From a checkpoint of a small mixture-of-experts model trained on Wikipedia: 3 picks a token, a sigmoid router.
Below are experts of layer 5 (counted from 0) of a mixture-of-experts language model. Rows are named router (the router's row for the expert), down (a neuron's output weights, with its number) and show model dimensions 0-191. Each number is 128 + 24 x the weight over its row's rms, rounded and kept within 0 to 255.
After each expert's rows: "comes before" lists some tokens at least twice as common just after its tokens as in all text. This comes from a sample of Wikipedia text that the model never trained on. Tokens count by the router's weight.

# expert 18
router [132 138 122 127 123 172 149 139 138 140 103  99 145  91  73 183 115 137 141 119 120 147 117 122 149  80 156 137 140 110 143 102 107 139  88 140  77  97 117 106 167 116 138 146 121 156 128 148  90  97 115 187 152 103 148 116 113 132 150 131 161 139 185 116  94 128 134 124 117 120 126 114 101 114  95  88  74 118 151  75 116 113 143  83  96 132 138 126 116 153  79 142 124  89 150 140 159 124 122 115 161 137  86 144 126 141 122 143 161 145 120 135 147 167 140 112 115 157 112 100 155 124 165 107 118 124 128 112 156  86 102 149 135 118 130 131 102 112 154 193 162 126 114 174 110 125  86 153 118 127 157 123 153 167 106 132 102 121 153 125 126 145 129 116 150 108 115 111 129 108 125 126 114 118 104 135  51 127 157 135 133 110  84 119 153 146 144 122 137 148 142 115]
down0 [109 122 145 142 114 146 119 127 139 145 133 166 118 102 133 124 105 152 116 161 126 124 169 115 145 125 132 135  93  86 118 153 156 119  90 156 109 148 124 170 114 148 147 117 105  96 136 161 126  93 161 166 145 105 121  99 150 133  88 136 199 138 119 139 176 129 130 136 163 143 151 101 106 150 117 134 140  90 163 134 163 147 135 142  89 128 123 150 124 131 161 137 142 130 101 139 157 136 140 119 115 122  96 105  92 113 143 110 110 107 111 179 196 159 120 142 144 108 152 129  78 115 148 102  97 167 127 168 113  83 112 182 132 152 156  98  80 151 110 167 135 142 133 161 108 126 135 112 168 141 131 132 166 175 111 157 181 125 141 124 162 149  90 120 116  93 126 101 135 158 130 128 125 124 127 103 120 102 121 108 111 130 101 147 143  81 151 136 138 100 132 133]
comes before: " and", " the", " but", " which", " a", " he"

# expert 14
router [106 122  98 152 126 177 164 156 122 100 107 110 148 120 113 119  99 137 118 129 133 133 120 143  99  93 129 122 140  98 148 122 127 164  89 156 112 132 126 123 190 129 152 137  96 155 105 135 118 126 141 134 142 138 149 180  74 104  98 144 147 124 155 119 120 133 115  96 107 148 127 132  85 149 104 134  93 117 135 100  82 116 148  96 141 111 137 115 149  79 103 173 132 120 156 129 127 156 117 105  82 104  95 198 134 152 128 105 130 119 134 140 133 119 125 150 100 153 157 125 165 160 153 112 143 113 118 143 162  84  88 128 123  83 144  95 130  84 138 165 114 109 106 115 123 101 126 138 119 101 150 121 116  67 110 133 147 161 135 144  93 192 128 159 119 147  97 125 133 129  96 126 155 123 142 148 116 113 146 141 164  99 113  97 160 105  89 126 103 115 145  99]
down0 [111 137 133  90 189 102  99 103 158 177 136 141  88  79 128 150 180 107 113 104 122 158 118 132 139 137 128 108 116 111 136 175 112 172 134 137 141 191 136 166 160 147  96 127 112 114 153 114 131 146 134 146  88 118 118 168 149 153 126 100 103 127 129 121 132 165 109 123 102 140 132 121 127 144 111 113 132  98 169 146 134 131 167 158 117 112 124 130 112  80  75 120 131 112 166 138  96  93 158 178 140 133 121 122 148  90 114 161 138 139 112 132 120 107 139 135 170 115 177 122 116 112  76  81 141  97 101  91 105 129 128 136 147 157 104 133 118 140 135 157 158 126 117 151 114 131 133 154 124 117 108 158 156 137 162 128  79 137 111 157 139 105 139 125 112 129 117 123  99 144 134  91 189 113  96  96 127  80 119 129 133 113 140 134 114 131 114 128 151 145  87 110]
comes before: " ", " and", " he", " which", " but", "00"

# expert 55
router [122 118  89 113 160 147 158 121 117 117 112 110 161 141 108 154 142 124 141 116 120 153 117 134 163 131 142  89 100 117 125 157 132 133 126 106 148 151 152 120 195  95 149 152 177 103 135  97 140 151  91 145 147 131 102 105 132 153 137 114 102  87 112  98 117 194  82 110 105 114 166 154 114 156 158 184 142 145 110  72 125  74 131 129 100 133 132 142 145  79 114 117 123 123 118 156 134 172 109 148 130 111 105 156 134 145 113 117 155 125 149 120 112 141  99 134 143 140 158 121 144  76 140 151 138 145 132 159 176 163 130 135 127 154 114 176  86 109 128 114 139 139  94 130 142 116  63 135 120 114 143 150  95 116 122 129 144 111 166 122 118 145 140 131 143 141  80 136  88 135 108 118 138 140 133 125 145 126 127 166 182  88 147  84 150 128 138 112 103 115 138 106]
down0 [150  88 103 142 112 137 142 126  96 103  90 133 130 116 170 142 131 153 103 148 130 119 122 130 158 125 134 136 119 166 147 151  79 119  68 154 161  97 104 145 174 143 108 117 108  95 149 130 127 119 125 116 121 116 102 137 117 124 152 122 168 139 119 154 128 118 158 139 131 120 136 152 146 145 159 136 112 126 101 106 175  92 148 132  78  84 111 127 110 124 166 158 128  99 109 158  92 141 141 136 147 118 120 144 157 162 184 107 107 123  95 114 151 130 112 136 136 115 181 125 116 138 142 155 158 134 105 115  93 131  94 161 146 171 123 100 100 147 145  95  81 186 142  62 144 144 135 122  87 127 152 140 120 114 176 127 106 159 117 155 152 114 135 164 145  97 155 166 114 116 137 141 161 111 151  89 130 156 110 123 143 103 153 130 150  94 135 151 131  92 148 127]
comes before: " |", ".", "–", ";", ",", " |\n"

# expert 28
router [100 145 114 120 167 132 148 122 118 130 145 107 163  84  86 105 142 138  95 100  89 132 170 133  95 130 149 130 117 138 116 147 130 143  83 135 145 142 156 126 135 142 139 116 180 109 117 125 170 115 162 119 124 136 159 155 114  79 138 143 134 100 165 119 131 158 107 142 158 167 150 122 121 110  96 182  93  75 153 117 143 138 119 111 112  90 166 142 101  80 130  92  84 121 136  98 130 142 122 126  92  96 154 166 112 158 122 135 165 136 128 121 152 186 125 124 136 134 112 105 146 109 103 101 128 112 158 103 137 115 106 171 114 147 101  94 145 128 140 109 111 148 162 138 100 135 104 124 117 134 147 149 148 147 129 129 167 116 133 223 105 149 127 143 138  61  80 126 130 125 120 118 118 135 153 147 132 136 153 140 131 115 138 127 140 113 138 120 102 161 153 126]
down0 [136 120 127 103 114  88 120 139 147 127 125 135 113 153  87 152 181 131 112 106 144 139 139 108 116  98  98 114 142 135 138 136 110 170 135 145 118 153 167 156 155 111 180 129 155 115 115 158 163 113 137 132 106 132 126  82 132  84 130 142 158  61 110 125 100 115 121  97 129 114 130 150 112 126 132 146 116  99 157 124 122  94 130 129 131 120 138 141 121 137  79 162 118 114 120 140 129  98 111 152 116 153 111  96 115  85 117 112 154 118 153 152 172 133  96 134 129 106 121 153 132 150  69 109  99 139  87 102 155 113 112 126 163 106 144 132  90 112 110 129 123 136 108 171 151 113  96 141  80 118 104 136 175 125 122 149 163 101 164  62 122 144 115 150 112 107 133 100  78 151 107 146 138 146 151  89 116 107 171 129 127 164 156  99 145 141 132 100 119 192 157 138]
comes before: " ", ":", "\n", " •", " UTC", " Total"

# expert 54
router [145  80 137 171  79 139 104 171  94 122 121  98 132  99 115 106 128  96 109 111 126 159 147 132 125 123 150 119 118  96 141 162 157 113 118 146 138 135 138 123 110 116 156 133  87 175 157 125 154 110 120 103 135 133 107 167 114 142 155 133 113 114 173 110 104 182  93  96  71 106 119 140 137 141 139 115 133  81 113 119 111  85  78 133 113 115 159  95 153  82 101 135 140 129 140 164  85 125 120 158 143 136 103 180 130 139  99 119 134 125 132 145 124 181 146 105 136 142 123 105 136 122  98  95 113 110 179 105 112  98 107 137 116 123  93 148 104 112 153 162 156 110  96 130 115 128 130 165 157 129 117 134 164 132 131 141 144 126 137 167 144 146 154 122 170 129 110  73 131 122 139 140 132 164 146 152  82 153 129 112 121 124 119 114 114 183 162 109 109  90 134 120]
down0 [150 116  94 119  97 160 140 147 132 126 117 130 101 116 123 104 122 130  81 104 121 132 132 162  65 122 145 116 189 121 131 138 138 112 124  90 138 130 130 136 116  57  99 110 122 148  88  99 124 122 132 124  97 110 128 160 123 116 115 104 133 132 135  92 141 150 114 135 152 114 115  97 129 132  89  92 132  82 150  76 129  93 132 106 142 129 166  86 117 118 131 110 154 103 118 152  86 113 115 138 132 106 119 127 113 167 122  92 182 121 118 112 131 119 131 109 145 120 119 164 105 146 129  90 131 129 133 161  79  84 141 134 130 114  93 118 120 126 154 127 113 127  90 164 136 163 140  92  71 126 106 129 121 108 150 171 128 115  93 158 159 106  95 103 124 154 113 135 103 134 133 155 107 132 133 111 135 146 135  85 108 136 154 102 148 148 138  33 139 137 103 128]
comes before: " |", " is", " of", " and", " was", " =\n\n"

# expert 39
router [114 123  83 135 143 112 141 135  92  73  76  97 132 112 115 128 136 132 122 121 127 129 115 129 168  88 155  92 127 106 121 107 129 143 140  86 129 109 110 117 135 105 127 148 143 113 158 108 106 140 117 131 137 151 130 130 114 119 140  92 157  57 136 122  93 156 151  94 150 131 147 148 112 126 116  94 115 109 106 100 127 130 120 120 122 140 144 121 127  65  89 104 124 140 131 109 168 121 100 136 147 146  89 158 162 171 123 141 140 141 147  95 104 107 119  85 140 156 142 129 132 117 115  83 109 164 178 124 152 158 114 142 124 169 113 114 144  81 157 153 131 156 128 166 162 142  51 132 108 128 175 128 133 155 126 137 126 109 124 112 119 175 139 139 149 150  75 115  91 124 113 109 148 131 119 140 155 149 120 159 180  89 133 106  99 119 155 113 145 118  91 116]
down0 [154 136 123  76  86 115 127 123 136 121 103 156 101 119 111 153 127 124 110 155 133 120 116 126 163 126 132 136 157 174 121 136 150 129 104 127 146  94 134 114  99 173  99 120  94 166 151 113 147 115 117 127 127 117 129  79 107 138 159 113 131 135 105 134 153 121 110 138  95  73 128 170 100 191 136  99 159  73 111 135  92 159 131 138 153 148 123 169 154 105 138 117 138 137  99  93 156 129 165 146 130 144 133 104 147 135 149  60  93 123 160  90 146 122 111 107 108 132 156 195 135 136  94 135 129  93  89 125 150 137 169 127 121 143 175 171 152 146 135  81 118 111 152 107 130 171 138 105 161 100 148 134 143 132 112 113 135 120 150 125 132  93 144 144 108 143 117 133 120  94 131 130 139 110 134 107 119  74 141 133 148 142 115 125 103  96 137 162 125 160 142 167]
comes before: "0", " |\n", " |", "1", "2", "3"

# expert 11
router [131 132 117 193 101 167 118 155 119 125 126 109 112 106 125 138 147 159  86 114 116 174 139 156 159 116 123 122 119 105 165 131 141 149 112 161 125 114 139 134 167 104 156 147 193 127 124 153 122 126 139 175 167 175 142 140 154 122 189 118 125 109 154 115 139 158 124 120 143 114 153 121 141 110 129 158 130 109 152 136 124  97 114 144 142 130 128 102  86 145 121  95 157 119 108 130 191 130 109 142 117 123  95 201 151 157 114 159 132 160 103  82 139 164 112 160  87 152 148 123 169  70 134  95 114 122 158 146 141 155 107 141 108 160 143 134 136 148 101 122 167 118  91 156 125 122 139 127 125 129 149 123 115 109  99 122 120 104 139 124 112 107 166 126 161 175 113 135 131 136  80 132 117 108  97 150 132 152 153 159 152 129  91 104 151 140 123 138 103 131 122 112]
down0 [ 87 148 111 127 150 120 144  91 118 124 157  94 125  98 147 106  90  82 125 166 167 151 109 102 120 134 122 136  95 158 109 119  81 115  88 122 165 142 117 121 128 144 165 108  99 102 106 139 120 117 156 135 156 155 118 155 148 156 130  79 163 108 125 165 144 121  92 106 120 119 172 136  97 158 131 151 151 154 111 154 140 110 149 100 125 114 113 113 157 140 175 156 135 161  81 161 192 119 142 123 110 144 155 179 140 121 107 162 115  91 120 117 138 109 107 100 156 113 156 110 119 137 154  99 111 127 108 116 119 131 102 117  96 160 143 153 128 123 113  90 166 108 106 113 141 159 152 108 103 134 134 104 104 138 112 164 107 138 136 171 140  95 159 140 161 140 185  98  96 133 102 112 109  82 129 127 123 124 132 105 141 129  88 126 132 108 145 165 116 112 141 153]
comes before: " the", " a", " his", " an", " well", " its"

# expert 3
router [125 110  93 131 122 129 135 150 106  87 108 107 136 148 109 120 153 110 100  88 131 108  97 151 122  92 127 130 117 135 171 110 120 145 128 130 114 135 140 112 157  87 145 140 164 147 115 129  98 166 133 111 147 103 114 182  98 134 128 129 134 124 151 124  93 129 163  79 128  94 113 147 120 145 115 134 115 119 120  85 104 108 129 111 138 133 123 133 121  81 116 128 102 102 124 152 124 194 136 129  92 125  62 137 137 138 107 133 138 128 145 144 127 121 103 120 133 129 108 109 180 130 106 133  98 157 156 111 173 119  89 171 137 131 145 155 122 110 129 151 155 107  90 136 120 116  78 173 115 126 177 154 112 140 130 112 136 153 116 134 110 175 118 120 128 155  40  59  99  77 115 125 149 151 141 116 108 147 140 145 126 102 120  93 161 138 138 120  83 114 129 116]
down0 [133 162 153 141 138 124 133 120  91 116 121 108  89 139 147 120 181 115 123 157 157 121  90 131 102 142 111 170 151 130 155  98 103 138 131  93 150 111 134 136 110 124  88  94 133  99 133 110 115 130 115 143 154  99 145 113 133 103 104 147 119 117 149 137 132  94 112 103 160  69 138 136 110 161 146 153 166 115  95 146 130  84 137 135 110  77 113 156 113 149 167 128  77 162 178 144 128 165 152 158  97 131 147 108 126 179 108 122 115 128 125 100 143 174 150 139 146 140 142 120 142 110 110 150 153  96 122 160 165  96 140 125 114  85 135 134  76 141 116 102 101 109 114 151 127 114 107 106 139  97 135 117 152 157 118 170 138  86 121  64 129 146 114 136 100 129 127  65 171 153 122 109 132 141 127 148 117 123 135  83 141 111 112 143 135 143 125  90 116 104 168 137]
comes before: " ", "00", "0", "1", " —", "6"

# expert 43
router [149 117 120 142 141 120 127 126  69 128 115  98 124 135 139 108 117 144 149 137 117 136 151 140 155 139 136  75  96 158 140 115 147 114 121 167  97 130 123 111 136 140 133 170 108 138  91  82 138 119 119 135 152 198 158 127 151  99 119  87 118 132 158 115 128 127 151 108 125 148 149  78 105  88 149 130 120 109 126 102 116 134 129 112  64 109 139 115 157 114 137 134 148 107 142 146 151 159 103 142 107 130 132 133 143 150 142 124 134 153 148 131 107 158  91  98 121 163  99 135 152 108 112 160 102 132 130 187 161 131 107 139 127  95  96 161 107 101 194 149 119 129  75 120 132 105 102 136 135 111 137 147 199  99 167 101 146 117 154 131 122 103 134 149 175 121 122  73 116 112 136 157 115 157 152 146  96 147 133 115 171 131 124  91 145 103 110 105 125 173 115 113]
down0 [124 114 142 135 141 116 153 135  87  86 169 105  78 126 151 143 134 171 180 152 152 128  94 115 155 166 133 173 122 170 124 128 162 149  99 113 100 152 145  62 126 140  73 155 125 132 169 132 136 146 123 152 147 158 154 130 103 155 160 133 118 130 112 100 125 130 131 118 169 171 100  86 115 100 156 118 112 136 106 132 139 107 126 138  99 163  97  97 136 118 160  74 108 130 145 125 113 103 126 164 139 122 154 117 104  97 139 144 118 111 108 147 114 113  78 133 136 139  95 139  95 156  86 119 102 121 170 157 111 110 140 119 120 105 108 135 159 132 110 132 141 114 140 108 116 100 113 142 120 108 168 120 131 110 123 101 163 101 173 139 133 147 124 125 180 151 181 129 123 133 151 175 136 106 110 120 138 149 115 119 151 136 150 115 164 123 126 139 170 151 143 162]
comes before: ",", " (", "'s", "\n", " was", " &"

# expert 52
router [ 90 145 108 126  98 142 114 124 119 134 112 106 111  91 122 151 130 123 165 130 127 127 156 126  70  98 153 116  97 122 170 148 137 100  95 134 103 121 103  82 152  98 136 138 120 158 123  86 104 156  92 176 115 156 129 146 120 146 159 128 139 165 118 116 116 148 117 136 130  85 180  65 122 155 106 169 101 125 137 123 135  90 145 100 120  93 187 125  97 119 100 101 109  93 142 179 126 140 121 158  96  77 127 121 124 139 112 183 153 175 117 148  90 134  94 131  75 127 151 107 131 100 116 129 140 136 131 156 145 134 122 100 152 113 113 167 116  90 109 175  98 129 123 130 182 137 129 142 127 154  95 130 163  87 123 137 136 107 136 108 121 127 143 126 108 142 110  93 136 115 126 128 112 146 129 161 114 139 160 130 140 114 128  94 150 113 107 104 143 132 118 118]
down0 [155 151 140 157 142 111 109 130 127 161 133 161 128 113 111 108 144 141 138 140  61 124 128 103 115 102 100 134 105 116  91 146 106 124 146 105 145 124 153 124  95 151 108 131 100 136 143 129 114  63 139 166 118 103 133 118 163 168  99 122 146 124 113 148  99 121 133 105 143  85 154 116 158  43 155  95 141 130 130 139 147 125 134 130 135 117  91 117 129 153  99 136 128  89 128  97 143 155 128 131 133  89 159 105 129 143 154 159 109 167 158 132  99 116 141 104 153 101  84 146 114 177 130 157 102 140 123 105 145 156 159  83 148  91 117 152 142 130 106 148 114 131 130 162 147  99 154  94 123 142 107 113 185 152 126  90 109  85 125 150 126 145 155 124 100 104  98  94 114 116 133 114 147 141 166 107 112 172  94 120 140 113 128  96 152 119 157 151 139 116 173 152]
comes before: ",", "\n", " (", " and", "'s", " de"

# expert 48
router [116 125 115 148  96 140 144 122 127 133  59 109 145 134 123 119  91 152 125 117 122 174 110 126 166 148 131  96 137  99 147 113 126  96 142 104 106 115 127 107 152 138 138 157 147 136  92  82 132 104 109 144 134 164 104 139  91 145 195 155 153 128 175 102 133 125  81  46 131 103 141  79 141 116 108 107 116 146 113 125 105  97 112 106  98 134 132 111 113 125  72 127 112  91 151 118 112 159 121 105 100  98 109 116 157 124 115 113 151 174 149 159 156 138 134 158  84 142 101  82 121 137 128 107 115 149 149 132 111 109 111 148 117 112 113 171 113 121 111 125 162 151 111 118 141 124 123 170 126 135 161 168 123 168 107 152 118 130 135 103  95 144 160 160 128 111  90 129 142 111 101 118 116 126 119 167 125 153 163 138 105 121 114 112 157 116 135 119  71 153 105 129]
down0 [126 112  99 161 149 125 141 150 119  95 117 145 125 131 111 183 140 151 102 127 133 148  93 179  94 161  86 111 160 152 120 151 105 149 179 142 130 157 115 119 140 184 125 109 120 138 113 199 134 156 137 111 163 125 113 114 163 114 140 113 150 113 109 125 165  96 133 140 168 165 133 147 128 154 170 123 130 108 124 130 115 122 156 142 111 147 154 178 122  82 138 114 159 101 122 136 149 130 134 138 135 141 149 110 146  82 147 136 120 109 105 115 112 119  96 158 156 122  98 112 106 126 159 158 165 105 179 137 160 108 148 130 126 113 145 106 135  90 116 129 145 175 114 115 139 126 141 183 120 133 117 135 152  99 133  87 161 137 102  92  94 106 118 129  66 139 151 108 129 104 101 125 130 160 145  96 148 134 121 119 137 117 123 165 169 124 136 162 110 101 164  95]
comes before: " of", ",", ".", " and", " in", ".\n\n"

# expert 0
router [113 131 122 158 101 138 149 142 107 112 124 109 142 114 126 115 123 122 137 116 124 158 159 115 159 164 130 115 120 191 117 166 120  99 107 121  68 128 183  61 122 108 133 160 113 105 142 105 122  86 131 120 143 149 165 172 118 119 147 122 137 126 154 114  98 147  85 144 113  84 137 125 138 160 141  93 129 105 124 126 136 116  51 104 106  97 159 128 116 134  51 159 160 155 152 110 124 165  71 109 115  79 107 119 110 145 128 102 146 113 138 119  93 134  95 116 116 142 139  99 111 133 134 116 160 124 135 105 163  98 110 117 110 113  93 127 124 136 131 133 143 147  95 122 145 118 131 139 139 141 113 117 151 155  91 143 163 177 150 111 116 141 141 184 137 102 105 118 111 143 137  94 143 149 119 163  98 163 110 113 133 117 132 116 107 110 103 142 129 165 111 117]
down0 [132 149 104 127 140 113 110 165 111 143 176 110  96 138 100  95 144 188 147 140 133 151 162 130 142 113 123 152 115  69 133 129 124  73 128 134 145  98 140 100 126 109 110 127 129 135  63 113 110 125 108 133 127 152 103 130 114 105 147 130 125 100 111 156 161 140 136 134  92 111 104 147 119  95 121 122 142  97  86 143 147 126 152 146 120 143 178 117 129 133 110 120 119  99  86 117 113 156  95 119 127 124 102 146 111  96 119 138 104 111 131 109 132 135 122 140 129 114 103 116 118 122 156 105 135 125 148 128 121  98 108 165 166 140 152 141 162  83 102 185 154 150 110 134 150  92 103 104 135 129 125 156 126  97 106 161 129 184 160 133  99  93 104 176 112 154  62 148 147 184 119 129 117  92 137 115 136 155 102  72  99 137 131 117 150 145 133 115 144 150 122 182]
comes before: " of", ",", ".", " was", "'s", " in"

# expert 30
router [115 140 102 165 145 172 143 123 139 135 103 108 174  99 136  81 128 138 131 136 113 183 124  98 116 104 161 123 126  90 145  84 143 133 136 123 118 107 134 101 154  96 157 147 133 113 109 128 142 112 120 156 146 185 154 108  93 131 114 108 154 115 141  77 107 110  93 101 112 105 163  95 127 129 131  88 124 152 105  67 146 109 120 139 126 106 115 133 126 166  95 163 174  94 148 167 114 130 124 124 148  78  91 138 139 130 112 162 149  95 121 148 129 151  91 128 120 109 121 123 141 121 171 134 150 134 128 169 151  83 107 123 127 150 101 161 132 114 107 122  87 106 140 134 137  86 119 162 110 149 177 139 135 119 137 124 119 122 216  93 146 108 154 132 150 111 134 104 167 146 109 131 135 103 134 130 122 138 154 136 126 109 137  91 137 131 107 116 103  97 128 108]
down0 [128 128 147 143 118  97 117 140 123 138  96 130 111 143 123  82 115 101 148 184  57 130 159 163 113 115 126  88 164 165 112 150 126 129 171 123 124 111 120 119 124 141 124 120 121 144  42 130 157 157 117 132 135 120 116 134 105 138 149 139 140 125 110 138 117 125 145 106 155 114 133 117 123 119 137 143 120 106 115 110 145  90 152 126 166 109 127 108 121  89 162 165  79 136 134 146  95 111  92 158 147 131 103 164 116 128 124 123 106 103  58 136 129 147 142 124 124 114 150 114 144 136  90 122 112 133 141  82 123 183 106 146 124  67 134 162 158 162  99 174 174 141 119 132 132 115 127 115  77 151 157 141  67 121 146 152 129 123 121 143 135 113 161 102 106 134 125 126 177 102  93 126 132 135 137 129 119 106 119 133 139 102 131 129 156  92 125 147 143 137 188 147]
comes before: ",", "–", ".", "th", "0", "s"

# expert 20
router [102 122 119 126 124 169 149 139 121  87 116 127 156 117  78 111 125 134 147 144  73 139 135 139 144 133 138 111 113 128 182 150 102 121 143 143 106 113 157  95 161 136 145 133 109  93  93 118 126  96 104 132 116 171 143 115 138 119 150 109 153 149 186 127 113 118 144 107 135 132 152 120 156 133 170 172  86 133 144 111 145 138 136 154 108 106 131 115 120 124 119 136 168 116 131 131 116 169 134 110  97  85 117 124 151 160 107 137 142 159 134 138 114 135  66  88 102 121 133 119 124 133 102  66 101 107 137 142 134  97 102 164 138 177 107 104 147 135  95 119 126 110 142 123 191  93  95 186 124 114 140 119 136 144 151  99 119 148 171 185 158 134 145 149 166 149 126 139 126 158 108 140 118 143 135 125 127 131 128 139 120 108 119 104 145 162  87 114 112 107  54 122]
down0 [119 112 119 133  95 125 124  74 139 130 116 103 142 122 122 125 179 153 131 124 135 108 115  87 126 132  93 145 121 123 148 113 135 109 168 138 129 129 110  81  92 150 162 125 133 142 126  98  92 192 121 140 147 151 115 190 133 109 124 179 130 147 118  99 132 142 126 126 102  69  97 122 140 128  99  56 147 138 133 153 130 169 151 100 135 128 113 159 164 133 119  99  99  94 165 122 138 141 164 126 107 140 143 120  99 134 142 102 174 120 127 131  97 134 157 103  73 152 150 147 112 161 127 168 122 147 149 137 182 144 131  85 130  83 110 192 179 122 102 114  98 104 124 146 122 150 143 112  99 129 145 127  76 149 146 123 112 124 157 121 103 125 128 153 120 125 101 149 119  94 150 123 139 168 127 131 128 125 153 115 160 118 129 142 117 128 146 123 115 101 135 107]
comes before: ",", "–", "\n", " |", ")\n", "."

# expert 50
router [119 137 134 127 146 131 144 119 114 126 126 110 165 106  76 108 140 150 122  66 110 139 153 162 150 148 143 110 156 117 149 159 117 111 116 110 128 141 171 102 127 143 133 141 181  75 111  92 150 156 123 129 120 162  92 159 157 102 155 131 114 150 130 111 144 148 134 126 120 136 144 112 134 116 136 137 119 137 126 120 115 156 115 108 108 136 179 107 109  98 133 119 100 140 125 133 164 109 108 137  91  86 156 147 113 161 121 116 162 169 142 121 124 158 115 120 152 106 122 107 124 102 101 113 127 127 130 103 112 146 116 133  96 173  94 154  82 116 152 114 154 125 111 154 131 123 114 104 127 137 115 173  78 151 147 117 126  77 115 208 106 163 164 139 116  71  79 129 113 115  49 103 143 136 120 128 140 141 155 132 133  92 138 115 134  89 155 120 107 144 131  94]
down0 [152 164 125 125 151 145 131 145  99 141 122 108 113  96 111  86 158 102 131 141 143 152 128 150 156 140 154 113 140 152 126 126 133 127 150 161  60 121  95 119 103 129 136  89  99  98  95 100 142 142  99 140 142 156 102 104 170 141 138 115  79 156 118 131 164 213 131  98  86 108 155 116 134 130 107 152 137 114 149 128 146 113 115 111 102  94 109 167 140 141 158 139 158  98 144 145 142 148 157 141 108 107 123 149 150 152 116 107  90 132 146  94 130 109 104 148 157 122 140 110 112  98 119  64 119 110 122 154 155 138 131 131 112 144 131 102 114 148 120 136 143 110 112 139 123 130 102 147 112 127  95 131 179 139  73 131 128 104  65 162 117 129 161 178  95 154 122 120 162 154 164 161 164 140 129 117 158 158 127  99 130 120 155 140 159 110 132 169 142 112 131 121]
comes before: ":", " |", "\n", " of", " by", "==\n"

# expert 60
router [100 137 118 155 139 146 124 153 103 132 101 124 154 101  98 138 101 119  73 128 123 144 132 124 113 113 148 112 116  79 139 116 138 161 111  95 131 129 149 133 115 146 139 165  92 138  99 127 144 144 143 156 174 153 157 102 111  86 131 111 131  80 138 114 119 117 124 137 181 122 137 129 125 100 172 128 132  93 147 112  85  80 116 103 115 110 151  99  83 122  90 131 129 116 159 140 108 134 121 101 140 103  98 141 156 151 133 122 129 189 112 103 112 114 109 154 130 104 101  85 123 142  94  75 116 151 166 121 134  77 115  88 118 157 116 130 153 101 103 165 145 122 120 134 133 118  98 159 116 127 156 129 105 121 133 112  84 128 202 143 153 130 156 147 176 130 106 134 139 180 120 125 134 149 163 155  90 119 120 120 138 127 140 125  93 158 103 110 113 147 115  79]
down0 [ 78 128 173 154 141 113 121 111 101 142 107 157 148 132 119  96  82 142  81 147 128 126 169 163 154 121 107 144  95 157 128 131 115 158 139 123 175 122 152 125 112 119 138 115 161 122 131 115 139 138 145 181 122 147 155 125 125 120 155 153 106 152 143 173  94 125 149 113 112 126 124  87 117 146 148 172 147 105 164 132 110 149 115 143 138 105 155 118 126 174 117 100 122 151 129  92 138 123 112 124 178 107 116 130  97 133 152  87 133 145 110 106  96  81 169 115 180 120 158 123 110 162 145 139 123 124 100 103 111 111  98 168 120 103 170 145 141 139 138 105  91 162 140 138 129 177 121 118 148 133 148 143 125 142  86 156 103  82  96 132 149 118 163 128 111 107 145 129 125 143 112  90 128 114 155  69 133  67 120 126 126 112 146 121 133 142 153 164  85 103 132 146]
comes before: "20", "19", "1", "18", "2", "3"

# expert 62
router [110 132 119 134 130 147 133 113 125 106 123  96 133 124  82 150 122 100  87 105 119 116 154 140 110 180 121 104  96 126 108 175 154 137  97 159 136 153 158 115 109 144 157 151 131 130 110  80 164 103 151 155 134 138 141 139 103  93 166 171 140 127 146  94 139 147 145 136 116 112 168  92 132 130 155 184 100  78 145 121 137 140  96 106  99 131 146 130  66 116 134 117  92 108 135 136 119 180 112 130  85  85 132 104 145 144 130 151 169 113 129 124 137 160  72 101 143 110 123 104 122 128 131 102  86 123 127 107 127 129 134 164 121 166 101 164  95 118 116 125 115 119 136 142 151 102 103 123 120  86 173 127  96 116 113  87  87 130 153 148 112 135 132 122 125 101  75 151 102 157 118 146  86 140 165 149 133 115 107 104 139  94 124 109 133 118  98  95 111 102 122 109]
down0 [ 71 142  92  98  89 178  91 173 125 124 168 125 108 154 136 131 153 153 110  92 144 174 125 103 131 117  82  77 151  99 180 159 153  97 146 119 108 155 137  98 135  87 143 101 120 180 153 128  89 133 153 130 139 128 105 127 147 146 144  71 120 117 104 145 118 126 116  91 148 140 145 161 149 140 132 154 107 126 120 114 116  81 127 137 106 154 116 152 127 158 120 155 132 127 117  99 133 146 127 155 138 160 125 139 157  97 119 145 118 115 110 115 122 173 147 133 120 101 130 144 144  71 137 174 113 111 118 126 100 107 108 129 142 104 133 137 128 133 173 113 104 135  92 128 147 108 129 113 103 181 161 114 144 131 146 119 164 152  96 110 131 139 102 141 151 167 126 102 121 131 134 164 134 119  94 149 141  90 108 155 146 147 130 154 150  80 102 147 150 135  90 147]
comes before: "\n", "-", " /", ".", "°", "\n\n"